From a checkpoint of a small mixture-of-experts model trained on Wikipedia.
Size: vocabulary 16384, 90.6M parameters.
Experts: 128 SwiGLU neurons an expert, 2 picks a token, a shared expert of 128 neurons.
Training: a variant of SOAP for the experts, 430M tokens, 6560 steps.
Below are experts of layer 3 (counted from 0) of a mixture-of-experts language model. Rows are named router (the router's row for the expert), gate (a neuron's input weights, with its number), up (a neuron's input weights, with its number) and show model dimensions 64-127. Each number is 128 + 32 x the weight over its row's rms, rounded and kept within 0 to 255. Numbers have three digits each.
Before each expert's rows: "comes after" lists some tokens at least twice as common just before its tokens as in all text. This comes from a sample of Wikipedia text that the model never trained on. Tokens count by the router's weight.

# expert 16
comes after: " ", " (", "\n", "″W", " /", "″E"
router:149110154151099128107094135112144140142140134118093077144175098177142110097129103093085103098165070145152151121075098175111131147147132118103170087116038197121067125171133120115123155190078072
gate0:148137126085178149130098037141146175127164150171101083134054142134052138211091169117117166125174151150161148166143101137153112086132109150106141149131173144107113126098084151118106165086147081
up0:094113103173130151118114138124158111140149176117100109145183116100091139126119116150090091070130120110149094079118132116148055123132071131108152108122192136134158175207107092159078119143123106
gate1:120147132127109145079134179082129118118158117154152075179134111090137117135162149162194141120168106098083067168092129175145173136125144187217121089150078129090146176106053127114072146080115150
up1:067092109166136131099108094132130073137121132135091136172122152179153134092163112134045141140096173061143146110078096106144099127121129162141170135096120128110125192108111147079105141161136145
gate2:075125146147078115105131139107170160125165118105128177066153102105078115142151161120157126188096193173133132130139091117159158179135079107164143104138196171058123154109076095131122129124155156
up2:030113116128172162131095158107124160144177023142160098121084146134118132091117065102119132159144130133131138125114173131174135115131163152113142156094136131103098087117147157156177126106144061
gate3:149156159127186136133140086107140135038113123127158205133091155165093047137104134107049110187113095113110148119139183194133184141126146077107153113145105108187178088119171108160137084076082155
up3:104180129151157121082167089116106127126092161112129180102089112130157072092133147136123078166114114109096139147060147133179129125118138080135178143097116107195165059159158179143156132122123197
gate4:154193103159065121115146208114143182100127149153154125138087143145108168159130183046118102117196049082166131126125114135139139130153135090112113184117118130097072127199080132062150133097090093
up4:162112113167038139080092181131136210171151117125163099127105116093098116100111110054168127120120120158189123164143097137130100122151122184125085145115144105089120104189071104091155084102143076
gate5:144157145105197167115148127096139183135115076132124160092127153160056155100138154151157141142144179175112134151170102168090144139102147131169057117128156106138131134072131152153151128143114152
up5:153081122091163125144160096137151132131089133134166171124114140107085095125120089152127137216124097156109137125109135116061109086098146162152079133184190121104087175092179133129145113177113131
gate6:138111131071119117066141164164169098137150115161113144104163141124100140166063148102131170137041134188129163091143141074176107060143145171122099159155132192103124128158110063135092125093128178
up6:159111165105163184135084134182128098148174150165150157155165121142153138101100116118152186083100129124122155117149165109192107131171163119095117182160131121131124135189121159160129135167121117
gate7:143141137137086128092104055076137132107102190132063166165153165181194152071090077153163134168130114062072108121109176122155157125101103156111125101133131133092142148137097065138096112064159098
up7:104068125142126146104082103124089105084109111119219077129124119146087141135128130154116124160092107091185093168098160106131111127157173121141114099180207065117176148192103172195135159168157104
gate8:088118155175131129108132183137051110138094140121171120090120110106196145119082118135153117135119191111105084117149116127148093159145130155131096058128140135104111143129122132124107141065161144
up8:074162154125075125086113148141134112093125113125133135135140112105085097109121148086162150139126101110097128096087132131038169078109135154184139099070083135201122098087166171068105140141077180
gate9:092147061187146164089165129137126101101108123112121187107140115152163111110175110087115116096079118155091155089097100146143094104130157107144167114171107147097095101106086102159156164125099107
up9:099136181093091108129073099140110115178150124116137108124150115098143132163093115121130124129179118132145118189104143119108158141142135170156149137103203105083155121163162173121140117136139199
gate10:143134082149143167103169131134119140189156132138147154185081155096099129105144115129118155128109111141020085202088105114082139147090100115110142169158076109057104205151108105128108151167191134
up10:144152131146099147124106190084176150201155108188188127135098151156161103069154128120092146133108120123119109125137149137181099096103157128173169175162127144061123158094156155121106091163187124
gate11:159173154113094087115140103130085084147116121106155097135110190142182087176075096090106149108133153103128070168134134132131116115113200129173119161086099109139135133154134151153169106095119132
up11:092143127140142059102104149121049080141104133130168061092157144136126131158155117133106109141133147106115103141096189149196165112132147084113148180088121112138134125111130137109073143116154122
gate12:131139124102125123133144174092162123147153180145132174203127151132043095172107137105117150149071148109201095098116141163124108104102140116100140174130089163086148170058088134121102136175070130
up12:131131153125098140156142194075122126160144149125061153182108158133125163162093187156185152191092099144150111138162131164118100086116155111134059157132114103121095143099114101171125114080091176
gate13:173148170178155197137178150162102156126083087168115141111149117119163169174149162090106126140106188091192100135140147166162099105174081123133111120112129136126049110166128133103159121102181116
up13:108100123065096081069104155123162101185197160071165117119146139188115123098109082146164152079165100157066112115110145095123157156103157114102120166108075160101209144097117116165119113140116120
gate14:121161206173103125146152069095164134165166156089185182123126132136175117114151090171123143063124133154097145149076152117109195117133133137108095166108188099180175127091174069134120129139107112
up14:127129083113113163129113127166084124153093126160096138141119139119092118160121171132158140112141134131127131099131080118151080170092118123109134127149064176071087162142119167142173162127170119
gate15:142172114131147105085170130150158153190096102081115126182117178059169126148154150170098200089101104135102217122090091157174138090132160108150114169164144147088132146143168148176189162137136119
up15:116096086154126117123077074088105141126152162085161164166069135084032119126166111112088068144141158148145055110157190067116097181123154164121114107171139130163145109101063073114039130141130111
gate16:132111139137112140152156161142109114098171109196157146129076090091127146112143127113121109179043157055160177154132095103151120053180113095151129117151187153181117084151139181148126099081115098
up16:103131092106165084084143101131084187143142093179040135096093144094100119092072074088105126126093078148159110100157164076098099101063115165123162165167116109132137129128161201145147143106085167
gate17:141160104114090114130133091129112099095153141136157124145185135145134115092129162151044108138132140154195048124110090138185129127159158141097080142137175067160171118127122158117082148132092104
up17:105066134129171164148079113105119139132142149112079158158150173200088192168139155145108179101167127147063128154129121153145146099077087125155101124095136131195099135108139113100150129070146196
gate18:118118083162193146107143090108148143138137093133091075158112118074092077142148124087151102170127158125144132164079121111173124125098128096119124139089123131107143088132115114091139170183131214
up18:085106105099117102098175125163121173148149157125099080175179185154142130151202180154120084063096044135096121140172160101054150099157159077067107110097108132116104120171122121105106109135145135
gate19:082094120127103127150181168114139138134179089080166086159176095180155070140117095160081164130200081116122100086220108157198156141119118150154157128074126115197079128093084121160115122098135147
up19:127175092171150113128091135087055045145132201145141179103123133143124126088108102121111141092116062147111166173085135153083064124132108092095093160162121184000142175144114104075126131096145087
gate20:132113052111125090121068137156135115177136131117121096122120158146099161148184125195056164137108115140141134060142128132155132192104102150163139176096234099165144065156157124177185123146121104
up20:130142156061132109118171132103145105111107132125156149133156092093137132144072080032156089118121143115147125165113097184131126088164148082189079097156051137127070225127124126077119090093121136
gate21:132113059170097088140145151041140117132043177120078125136145072173145115111161115136103180178061137161101106158105155164188134117100096086170146113106098164132140132133142183158113095137133072
up21:090116130172158088083127165161098187133104084096152105078104139184142125166148143173088097153147111065119124107156097093127122205120138182118159119042131140088124098104152149089100138094101194
gate22:087203162126141166140063145194101139137145090120130171107112088124104202167149154158138171119131109154119156100148118192120095129201116147124115149136209074068157081145110151090111119132083143
up22:148126180109134140126095143161122139126105145107145103102123151094092152177120144115144149108129072078131125155145099113138078092175170129160157082119143179051084157215123205139184158122136116
gate23:099184166083121117104118139062160106124127118124098154162111175166162120167142140109175113111125102098062167128150091097112113122170132090139137143099114147119183145144172167094147114152229151
up23:103130086125097110155216109104113121114156145077127169065083174142159119153106162136153129086144109123111110130148121120124117089113149094068070154131116134125084172143095115118138098167096133
gate24:164096104156168091161170116121101119153098149134150118164105118138128039121121156158071073134121135099099117146092091181144089149129124098137090168077161039150132121083037124162171116168074171
up24:116105069162106126045141124151143145103178123124166117175135110191210146126151135141124108158119114077076119127083118119173121130101125171119125142198087187091153167182135131124122086124178115
gate25:129161115162185140104092120101128112129182089147124132191132143144121138099172087167126098146093142123106140147126102170124125098143129125143111151113187112084177117091157124160147148136129088
up25:189179101096144109148109143137086165166130075145131124127134102083150116168080072167100072178190121113093110126129177090149165155208174171102158168145124132119084105107143067111107095111111051
gate26:169166106160125158165141082159155158179180085174089120149197117064118204164145122142178099129177142146137191118152112143109129182114133132208105128158147121171105107111117102105122099148129143
up26:138131125111140103137164130116153079137099139147125160127096118191142086104142138149136144128131063082116086117105130099154123121130148175075133122111060106111145135129072108146130110104108064
gate27:140148105207185102108093127111146110134200113104139092078155140151118134105136109134088123161133161182130171087167144081150141127128139156133080138210160160158127162113165134136152062081122149
up27:127155111086106131131146175109179112137078103170082160145107078084140114131128183117192116078100174092132100177132103123125155122127115122119191107106120097114111057158091089072130167167189160
gate28:133132074113140139156102122126098108131114122163116103172133129126115138124152111118163169127095069141121103109133125141135102102158129101161137055143130111145141168123084113103087112127101127
up28:098139169117116097149125116157162146166146142141151130113129168093131147122111146074101103105124166101097117146138102124112135142121127157158131141174125119101105154135146139162182130125203151
gate29:089140118097150132081178166116117122137127125116102173103142129096113156108143085142136139111109159153137169127091141111121102091065162189124122122184136112169109189087135118155149150125075145
up29:083088167159126159131191180158141129117146109154102174103121149125091126078112115116135142105129148148122168121113172088099116113062153210156176151169132154132154126083137185148115141111107152
gate30:129127168090110119188144100154107067126089119176098146196088165150160120120141157165139149152125119148101139093093099146095132114106131139135141101138124094134121090180154102119096100148149122
up30:161109083131091164184184136073078204086125085137173124114108123151153109154105106108187102123100124145127101101134092125191143114161161117117156063109106130141138166132158097149161188139187076
gate31:116144147053070158096157165126145162093128101149137132199166091131115138089139112161104127169109076128077137121138124121146057164069101177112105115105114140109117165144147165187145150130136147
up31:115128125133137157089170119092082091121144153135131100110096124104204089108120195141087099151187116098176132045111190116196182144156124067144154077095138133164132141099081136123155041136080135
gate32:125148124106108080128085088148150080150147180138162138150094129097110122086175135078137112098163088167136099069125140158100141105127173069104152151124087117163160094144099128188125091077118130
up32:168147074104087090098102118088138121158104146096106190117169135101167103068080114093139102144153113108131070135127164110132147121142148117184090148121152146140075094101102145125170116108149153

# expert 74
comes after: " ", " |\n", "0", "3", "1", "6"
router:146088155150090132100088114111130131128111139095099080132175149161155111105137087091088118120157069151136121116105139156117112136131142099099174092114029178136071157153116120121121154189082056
gate0:120134174072105056101090078195137150156126143116117143095109118123095102182188129154112101135105116110125107087139121142097142088117123156107114110152080217138130135147136117188145067122114187
up0:152209209169105084123119126094108153117133129190179157099118125096169104153110158065119111058091142211119070095114177186128095116103106136141098134139094134180105103178142062150128124134122138
gate1:157168127075093091122181131101094149063153101124187172165128124110128072136128052093110174226110147141062096146164161148111076120136165147112115150152142125147199080176098162097119114152170125
up1:096148089064170129080174098097108156120129179088123100173131124139081173114136072076141176153157118115157121121116104144152138131161120112147148142099142129115164097168101175131132137222064100
gate2:111129123086104115089150126126112093119152117090105113125098153145149154119108146149101115112082110134095145145131125160142089084119132118155160161140139138196126162073098102116141117169137100
up2:153123157158128148112120195119084189176141132171144149110091062135132133151126113122142139143178090109195162111160151130132194127109117104123121140150157051077158087125141131155075140054147104
gate3:117083141104131142102113150105068107107122170080065108139132149092140123123180180176114159163165160113168203090122176133145103116144140099155139142155065095124130177111176074136154126102139150
up3:129083112156156093166138094112175151156076162173148064118046102182122173127086100090173181117108084135112124128151085142105149109172116178112095110123103166085077078102080085142146136147141114
gate4:175178148153190109097035107149180119092086140147168113106071119139135086224131139140094169152098125141170087093134158079181191105088108135154190074125107155157101104143100126159162121063186139
up4:103095094157103124111186102119112115239179155149132133172145155164147102100112143127170131174122086098146148153144158157124072106155142108110061121114167112123118135052145125136115160176099146
gate5:115138097139132143116129091151131110151166078183141149173138133164151110106174166097154150181122143164112122172160148080173111114124152161125099137144117093130114150087151143142172129154172167
up5:190117133192116073074122066139087109139097101147129162133106137111156139210157094124101103145121046133171137167123097114142204110152146145168188150107137134126130154169176141157142148148105148
gate6:155135116100108138135129004126093145123097097107098149209153174140170080175129114161104174099184111143147101188146093138117096131156110117168052112152143141111166102122082164167081070150102159
up6:085105157128196121149129165079127088101135153167123118120131126117106142081130158133174108171105113167129198145177122092151084132133206134096174146108186129156096131127158079116194133096179072
gate7:112101084143079107123123148115053145153112136073098161100099146138116130141204177184124118161112103126140117137142133110117127167130159122140137172162191145116202159173151125153165105174055086
up7:133132129136112160110127081148207125182123125157106050176126079078211188086140088117163163078133198132071117125088130115128119128131090134086112140137143134121204129157152148168141156092077113
gate8:105129125148102155129178168128084207136156121105120188146076100175115179094149178113121070119148117128080125123192159121135160195171135096102111121123173146102091111087145157131112132131121111
up8:148133106177126135119169109098028199147153139105154184209147129152126168096153098142160104158139108138149171123161172147090147181199173068081137103138113139129071130126131142101101153089138159
gate9:166138113139125177121176128093142169070124115102131156120079086141139173142139130142124098107105172071111175161084090126149137155119179119145131103136095127141091086104136137213119148085182093
up9:090139116125091098211150073140048093104159111124108158112149144131090104153163110106117101111089156102090094112170114155138070174136110154178136145106123136145153128088097133146081145136203144
gate10:071109097103098131072190179117118139120189141148124099166133167054098145106129152099180160164167134126144148137084155095114132169136076125087104116101198147154136121172130142071144094125090148
up10:174140141116121148194124118123113175088148121152129180101141130143099124135162088161084171165138160162130149155114183103107147101120166109216105112167101132148158157168138155122179205104079173
gate11:146149144126193135140080144146126151159134102154205158137188140150184179094104159052205106148143161133115095127113111133107144140120081127129152111122098178137105137113115079180118127148133145
up11:124186131149157120108124120155098162140099115117153088134171079106147103146117173077101128135109178211137132076114108048144167111154100095103194118139144178156088187114132103128116087200103144
gate12:141124222121122077134075153154199095110164114101139150155171136115034130158118116130085136099147138130169068147163127152194101088108123107152160076089123106100107159144085202100096115115163156
up12:110083120136139133167121108174102126070107154096119084143107210073091130123118155147120122111107129123108070124092148059155170156144113126148181209130180158134127149190153135166182096139154166
gate13:153151161106123180092109086136093153127148125056132075152145104105157101140159176128156202121067159141093146100108149158157168183174117148129111165137118109148108107110159075122186124069099100
up13:188200078194088075152125115119129138133108174118096148163114171042121114110162148120081143127103132125135110124127076119210183108069106127109159122109139130189094141152138148103116139126087137
gate14:152142140111145177139066156118087195113085120117169116136079192145085100149105130115105102139111109149095129191132148143174173189131153092136081191097073132139131117142123117094162107118145164
up14:107147128163132105093123099107091183089142165140082133140139087112126156076163134151140127132101113116175117068097129129150078092123100082179163079058166133121120124140118109106100116172109101
gate15:138122116063131088157151124149101126166106154067133108066126153079127081148109129172136186126151153052102131083123131127128133159151168092213137111173139157159147173067065159160183098057177107
up15:159181127090140104162141117133135156172096122154105156139122152142098132094164087126155126091142144188139100108146234128117168161128132138153118163155095074076121092139118145124121185155090079
gate16:188094127130161139104122162131191119171067062142175125118100188160170174176135185134075150188111139126086119088167187110075124135120150164145074148172164130128162155115119130052089108137089128
up16:134092093162093117082157078130122111181140127124190126148113123164140112129107116059121247166102132146137145089074166138159124145160091176101099118143138163141137103104116086080099125132094145
gate17:159177131142131134121182065134122147132115132157099136094103082165099096183161139140152142158078138195090119143154100093141112127140235115121138162092160100097160111121130129086146131137082136
up17:146110180087123106160118104127158150114090132148105200136106183088142155093098148087100136128145142091120190192104133113138090127166096163120113174181137173137164134131068110160128083126103133
gate18:157170152121176205110109156166106129114133127164149108133101170122141226173126116141133135123205161133150143132150122143165064136118124103117139158125109123110117125128147122201088115121110129
up18:135131150141160163160118125126117146086143092144115100145110144123105150163148102137138157106154159193102173137199112182138075089145094053168082123127137077147131146144145085106135123109114123
gate19:135125140146105066158152056129122133155094091151129112115132092141111132121136207110078129133108123174127100144153165160160100137095139103097142132074158152135188097169072080129162155166182127
up19:130155118133167140156137051163158099162141123157103146163123177161164162152086151123095114154082125156131110153095202130092140162102124155086154176204065140165125100188098024082144148116163104
gate20:165134193180072137091136085046095186125174152151150113122137095113103130124142095100115141130131216080097120110176184104093132130059118107176128106071086126143140135146079151130116072154118122
up20:144160090136131115144121144106101143116121074085114187159107123155140175127105171080112149083153133205079174164094066136135094140113121159118154131237085117122152137097158085141157191141088133
gate21:097132083147151167127202146110134137109136145174125136126099132120133174068139168079123167075176168148064164105110122116128156100169154135115141099142096072109073156154169103113176178100118150
up21:118134131103171142120142122124079167128153118112152127150095124129120114069154093145097154124130159144142128184140149088166081186132125093097111153097186152133169060076169107124171141131119139
gate22:144124117131130142095137151179148161131136160107110093127050138104153129112120135144123147097116131149142058092146138136153157167118125029118121098138114176130107129120128143087128162153138107
up22:121175166135167156154125143118074088144159145189160138098174109128109132159123125138113059138148144129154127160147121148114069100153126202139141132126151022097139095126123126178118091092145180
gate23:111131124155120181170105166150115153137130119101143118128160164113100109135181149212133161087112144080145109168097110140109098106131133104182089153118154164131131175113103150136181075132156154
up23:122102101117146070088125095187171130141089092141078125153071085115151139130119098059107087104174065178069115117155141116146135189133129143146128078135168092155125121120146085102101108124098151
gate24:156153100166106130073136102125089161126132049157105123141134123093148106104117152118125098100157113115076114143106126079182134165117125142117137129083133138134154154110098165100113160106124122
up24:092087181154102128192141166172085110082098153119140124126129162173098164183137063143148150155137133079126114158094175104081145124165156164174153195151118128118133086131113156159118099146169153
gate25:081188146145184145077141112117129143117162169132145083115120121072194092128191141095090133108081145145121096113191172097135161111106154069133106186108090105098078124067120084130135118137142088
up25:125155108151184164123156132178173147085149131082159117189156094021104115094164150117076225110097144192141142180128133079100142121152150131118107209124129095148108161092095137136146126165128147
gate26:131186179112114131094120096131114097124130090078069126157111135124195150139109115114124116128070136130072164207099119181138106112117129075088138168126134164127133093129114118125122159147121050
up26:162094173128127184117093092115106145123086116132122094119139099104151166127121087127102165182106139167105150172070135158161143115117185079103205115120089186195147091186093120144159108171150101
gate27:094165204110110109157165109140146160116136124153119179119124164148149127116133124142072106125109167103084080156130147147137162131095097134118104063057162119164103116114176156149124079101190131
up27:121146172129074139174134113109142100080150150121128151115143121190152108129127086125089141086138160100139113142139184116150147109073132148134062080046130097112101094107151129142130095088113127
gate28:110153167147113143120087141124072131167094166171120117128128152160163058102138114172065121155158124127078053102118190139132160096091172153126091113166131106135084185061132159116153140137154176
up28:142150136164110156105093154103063170140118161134126166135138145155116036129102113135070142143172159106087063117143179137127122136071139167122096107156147091142074179061114160091156139154154190
gate29:088133133155057173099127105137147132117123174099128142096147160165172166166141126172144155126151135173138156130155164152115101106061145133142108110081106132153093083115146108176091097104133093
up29:122093071108127050090149160161117136139139137109117148109125110106126132110145116146095079126115130128090153134116154106120083112119141112118069157101116131092144148109137094154087092134174138
gate30:182117121095148137159113082102174149117116142168110124095151224124133107035088148123125188142095120123090110087082201150179133139128135088121154160119147131135084069169096074129135114081189175
up30:158145142089140115122143119062121135101191138062092131101168164107165086130096126133086129187132123092163124124139147137182192174131116096197070175118092124093136138115103131112147170108156159
gate31:175169124145185152088107096136211124121103143166149123120073068089139149164119126165065140130118102165155114112158153137090098040159124138162117126105101132152127135142099151117128128119134197
up31:108087098171060080054134144068088120156099125121144115158148122105084084115154094136120096141123106093104150134158172161127166160053132131120164096108140172118193179088110092111116150132131126
gate32:143100141126128170121078104144148118113097133126144147220116115120162083073138140124146130104132156178115154125087100121219137094122105112143097075109097198137095100179118137077118076092115098
up32:139141102155107062136187146116084121144150079110088168096143190135096145146053124119118116199141122068136116140169133127051123181104151159107155151092118080132160169114134113145151159181133114

# expert 29
comes after: " ", "–", " (", "′", "″N", "^{"
router:117116083152118110114070153123158147106132163146077073116165105172171100135121110105148156117175087184131110090105114172107160145154145114119173079162060204153099145181094147147113136188104093
gate0:075125108067092078168147115145136089165135221172111112138149122147189095144157141105099117101181109141062126099140115210138100114130149116114097086109125163111136157107086124129148116154076143
up0:100163085144119069121218118168100102112134142159143164132120024116138151156126102059149124098160054132083157039130106157176086107180138149126107158151123149120124136116124109088106095137057111
gate1:174160122145119189162097170158121132181121099132141118154141126106101164117122130108149143089147173117136031136114130140133152115115182148109106122131176141150109141106180096144140146166131202
up1:136119116158135134137143138107147203113143144166165124163077156158103146073129101156139115138153152154081171159231129066139138146107098132159119140163092139114156147176133104080084169120122166
gate2:125169071145156127157090129118143151119130119146158061135087132106099128179137122163102165122156166163082142093201129117084149196103164143090139136159101075105165083099107151153181131137147194
up2:086110078126117139120138118124189179086133115133137135155092148085064122159109182187136145121131122126110121134161185201130114156107095125154126135193109144140107124111121136071147109094109155
gate3:127112137087152166123143127125147115158114149189097132132168110154130190144132161170146090150192117127101125163229134145128172089160185126106196152113199101094142083099198119116124108129179137
up3:126152108126119139122054166201127174103115145067113132088086129087183119115103126134110183117099142133106138117054100099151157160132082106154166109097120118124127099136074138124131161072096092
gate4:147184118059098161139117094096167095103148164189145195122153116143127076114141157122166074140091101169130124128115091136140187124147128104116114184185173137158166088146116195176181102148163187
up4:073156139155097126128136141100107104186163112129178086179089100087124159109160109148089187099147123119111110076206181144116120113140159180090191083099136156091166148128125157134150090088126088
gate5:101161126136132193129112086190145147104123140169140088118131107166111089096132143116109090161113162138155167129161084100187110161139191182228142100143147142113147192073155123104148109094106110
up5:124128136128142146111194144044104080115109089126162178137126119114145230160127138138075144132093097189113151082171083116073123119092133100108152172172091161146106135132123142089116124093128157
gate6:150112111112083149076139207192134121129093111127156101148148110081162158131173101113163145169102102157072148162162091134066110109106154137153105106153067141141088116141132136180127147166137182
up6:119129073096153086083130093104101137123105105150105137109085128161141186143139141117145082114177126151127135126184183110120071103154124107131170138107139095135156101151158125091116087136118129
gate7:132157150093094139117119111152166105097149095104136122126112124132130135125110106130140121117134082142132134146128132139155161153167152126120094129110110131089119188030101112129144121098167122
up7:116144110075091095137106109109133166100117087115135107124138139131173110120163103136154137092118082119152104132101113147127122106193119121083098088152120167134148182101133152155047127170133138
gate8:098158145044126189177110124076127127121163104133155085180193128096184093130150165150150164176122103119160131080186114145107137068139102102149067137122145102157103122178125080164126108082137135
up8:146115074094158095148129149096137125140122107141135142144133184063109136155124118111161125207113135089130134127121053129079135135113115158122098147126217103135143133114124084234120138203134144
gate9:142120140118107155102136123193169122110120076135152147113165160145164121139148110133114102131057125167111135102151177177071108063135096153080076134143147107074150149114139116122162158066149145
up9:080188110155160096132144123106133129122105149113134181118136135206142136115116122123164051108113113137087071125149121115140120053125125110096117108141126140076150131152144079121109133067211213
gate10:093152115097133178130142142151101122163123136158119113080095170125163152111036106145139150162088111109130101106151154195120149160104085130102151100148130181137137085109146103145185085160165107
up10:081137116116142165131094162164111127167130131129108139096074171128186151092075121121115141159122142117132112099149170188125123163108084145121154080154141177111148097090124114120169117111137112
gate11:150157089141121137176130118145114074138113130074137115138131112064148128146146166153103113140207171129184122080097122142156123116152145152067181109162185075129093097136131121125224113151106153
up11:135121139151127148094105153100129152065112142155132132079125145118095142139077070089155131136086068111066152170136109128139124123112093151112089137081105129127136160097129159130066119104116103
gate12:147142079136166089165178109183076124092119117173098068117138073100135103156100136068133099130076093100112080105091094169064164098117144145120101127138092161093149130134050138166085145119130145
up12:189147118177159151207196048110116123168137104135144148149138054103164114106097092045103116109147133165150133126130137160171099108178078116170147146128092177177144131107077119120084090119151109
gate13:133158082120120061086128121083116134196144135164112139144100111169102147163055155173175147124112131112118132139166152149129129130113115103141099080158105105192089178124135138162112113134161102
up13:131165117121149208147130114186111151122115102111180088116178174081121116108172117068087086123141122131192144079081148120145071147165202147137157128161150116113157089107133070092131120132131158
gate14:147175111167136117117130162152178187082118145139182072155128128144201157184080112091131134143141071195057110080094121142151083114131127037110095197139078209118104149187150098154110116102144144
up14:150166110192159146127140176127146185091077156145167086138112160148183122181044134101136161129144122183111091106107103131120092121159122057133123192145098182113108153202128128114103097128149120
gate15:097209094123111178128142195066098149152101172140127053162150143111136131162123113117155133222156125139148112102178151104125175117122097133133119130044197139162155156134126119141143124138130095
up15:098100139155097186160111165150061113110101129079160170082208103169092134099147134146176135081159159121147113127103099096157100129102197109143144140142147146078081122130152086096087140084077143
gate16:106160088083125078067096155152102169094187106175155105129126091111147086106083113129136118151147165145122156127173096121072074124121140129154094114144105135122143106141101119121117089052163149
up16:098128086086119069069104161160156169092218093156134096078132108126156079124046138120152093154133143155133151102152078123044072101102146128133130126159112097078134106144101056137084093079150136
gate17:157143129174139163132129132163158116105165132115078100138090126114217132182112150119108123118092124110100132102175130110170120141052072103087162153099160068151086121095152125131142156096163151
up17:129102180124168075128139116117099085104131074162134171114127163084176140145104185169149090168077150112163089170152219193116162079057129125125143133083121090164134093132064173169119105085117104
gate18:092113091105097191160079073082125071165135115157101133135120108152162154110056116169182165153087164183156132169132164093108117116113186090176139126129141203067180148141119096124130091151119109
up18:139135127118104093105153168175123148123129167124182073128094112158132143128172081126086158091131127075127130125086116122124160197092125139089132145207116063145116120127085163184120111130100170
gate19:108146071107156128142134143107163081147152154158132165099127147163185135195124103077117051137163148076066136145068159064103137145125138134101129134164114144116146111121120125140104118146189134
up19:104113175166099139139096103151068175111094067113135133138131111077058153070118124143096183096095127183192141120151080202203111122172121115183089109126163116137127170121162159146155134120027091
gate20:139122092215156129156184095146144163088168105150111100145062108165140155150132159105154081119136080168097124110145157149172119170109119136182118094100152157169157126109078142086136138132102110
up20:099124122133086145161096076142180085163107130131129161124131124130124133098075136099143152128183142089157107178123098145067085156132101155085089102073125126121147127071120053104164118184104108
gate21:178135119185150141171129137136051120117173173128121106149139174145166138163135043095190158103236074119102107102114103118084076156101117130147121145132108170145177111075122130187120142149082132
up21:193133117170083090175151143114075149143132175135110136133118138109172134148127051086180143146129105121111137161098080104072062138111124130152131124101128144135180136099110150198115112175096137
gate22:168152127132137092095077106155139151098141136133165080161121154096097089087138105081131166124150159119135103103138091061185123140183105145135111124116123206111112150140127112095126140190148092
up22:157131172134165070128096094156098144092125162124111087162117119100135108088113143112129102130159135139117120133162119105161146145145181136132156121140147151133109130123116103116150172196126138
gate23:136165108172117158152062180129140148123130167177085130120125145153143163194097180098168147118086139143125075109140133170074133103146059130175167147097131100086110131147095149162169116112154139
up23:148110075190124118176085153129094170105143199148128100129075133137066125182112158087172106090118153149173089154080141144128146121145085150115136119125168129069152147142135131125133094165184135
gate24:121141053064157123118113143109134142091221100114142158156104147106176175141139097140080100112163123063110103109109147144145118154094105130167113132075107142096140165101144157152126177127163165
up24:106147103053113159159132107174107146087169154139136141186129113123154135126092087156125150100146154087116172161130102133141178124100195100093129148104097155126087112073104158105104102114116137
gate25:134148132156136133170155147108092168059107100161150062118139080117091082146072150114149160170140150056147143126108063128061106101139125169116160096181166154107153113117090077149116160159179180
up25:104159099195105153229122143076121092115109116111128082124102110142101117195084142128135169125107151117127150099116117106069098085128162129149179144139098180128206106138116158133089157128215171
gate26:125150117141107114097065138102182141155140113131161137086060131142101136088137091160201152081170174145138104135157094117138148081128090185094089171115059152125118153139134167124101141156166168
up26:112138169128100161105110119123103091117096105078090126126086099109190135065138093122147150185207193145175121162175136123126165155190141154148136102122161132157157162183056108153097144171158102
gate27:185135127127139127164133046135161185109166160175102134194091089079117143155140104179129213094144124151101089138159109079144188135115158135100133159139108159133109151156092094154150111091173130
up27:179123124136126131170145050125150158058113174167120125175083129091124132154127126132105168098142083159059094132165110133138140175113177115138141154138126183131117148190098138152168101052148120
gate28:138108082098126077164114114113135122090145129100123144132118139164135113144127152116116113136104142142091113145102166153161132146168101150103115155116125117068125103092106187103095115113172164
up28:111167170148090139143152131128146172152123142163149122120135126110132119123122067148112124084146145065184134082128119094126130163078126129107144142127098119127133153172132048136163105200107114
gate29:124184116146092069129093113096198148124157167068119140120130117100150180116082151133175114157127182143122108184126148156150073108102138160174151096156178152112141139149113185137105104135131227
up29:147105165096172169142157133193057121137078090156147137141101151151131081103186123160083154122127038100124167087117107118114167145147127117075098154095076093135112102144161074120160158122143043
gate30:094114101123178163148157198098069119120172138110144128152171085089153105158131170124137144133131132156121098119063153093145191096120141115116131149094135081117084140162172141121059131164105107
up30:142143160151166136122113117156149123126133126046093091178141151080158101167152132135113129121171155143153107183154149114117159156102093139131114165124110135155097148089140115183117122152074104
gate31:135144107119116074135092079156150117083122150075154099104072136143134151146100100059174182114171115097113080141081144076206154133169143138093154122160181167089153093160182156158158117122172138
up31:120116145154119172178133172117075158146153087173112150149163121130132147101188143196103078167086154119159157118165131169049076100061151129148083168128079059146084138103078130098100129133100150
gate32:182118098165121141075120060125175133087119156221112123115164112118113148130107109125158152100138136129090129068162128144093129129104163113107090142058167106144134105116101142127104173156181130
up32:094135127099122106151170157158073106146097055089107123154060149106149161090136157174108156163121133158182131168055132134106168104140106115162115090147191152080079139116135092113157089138091143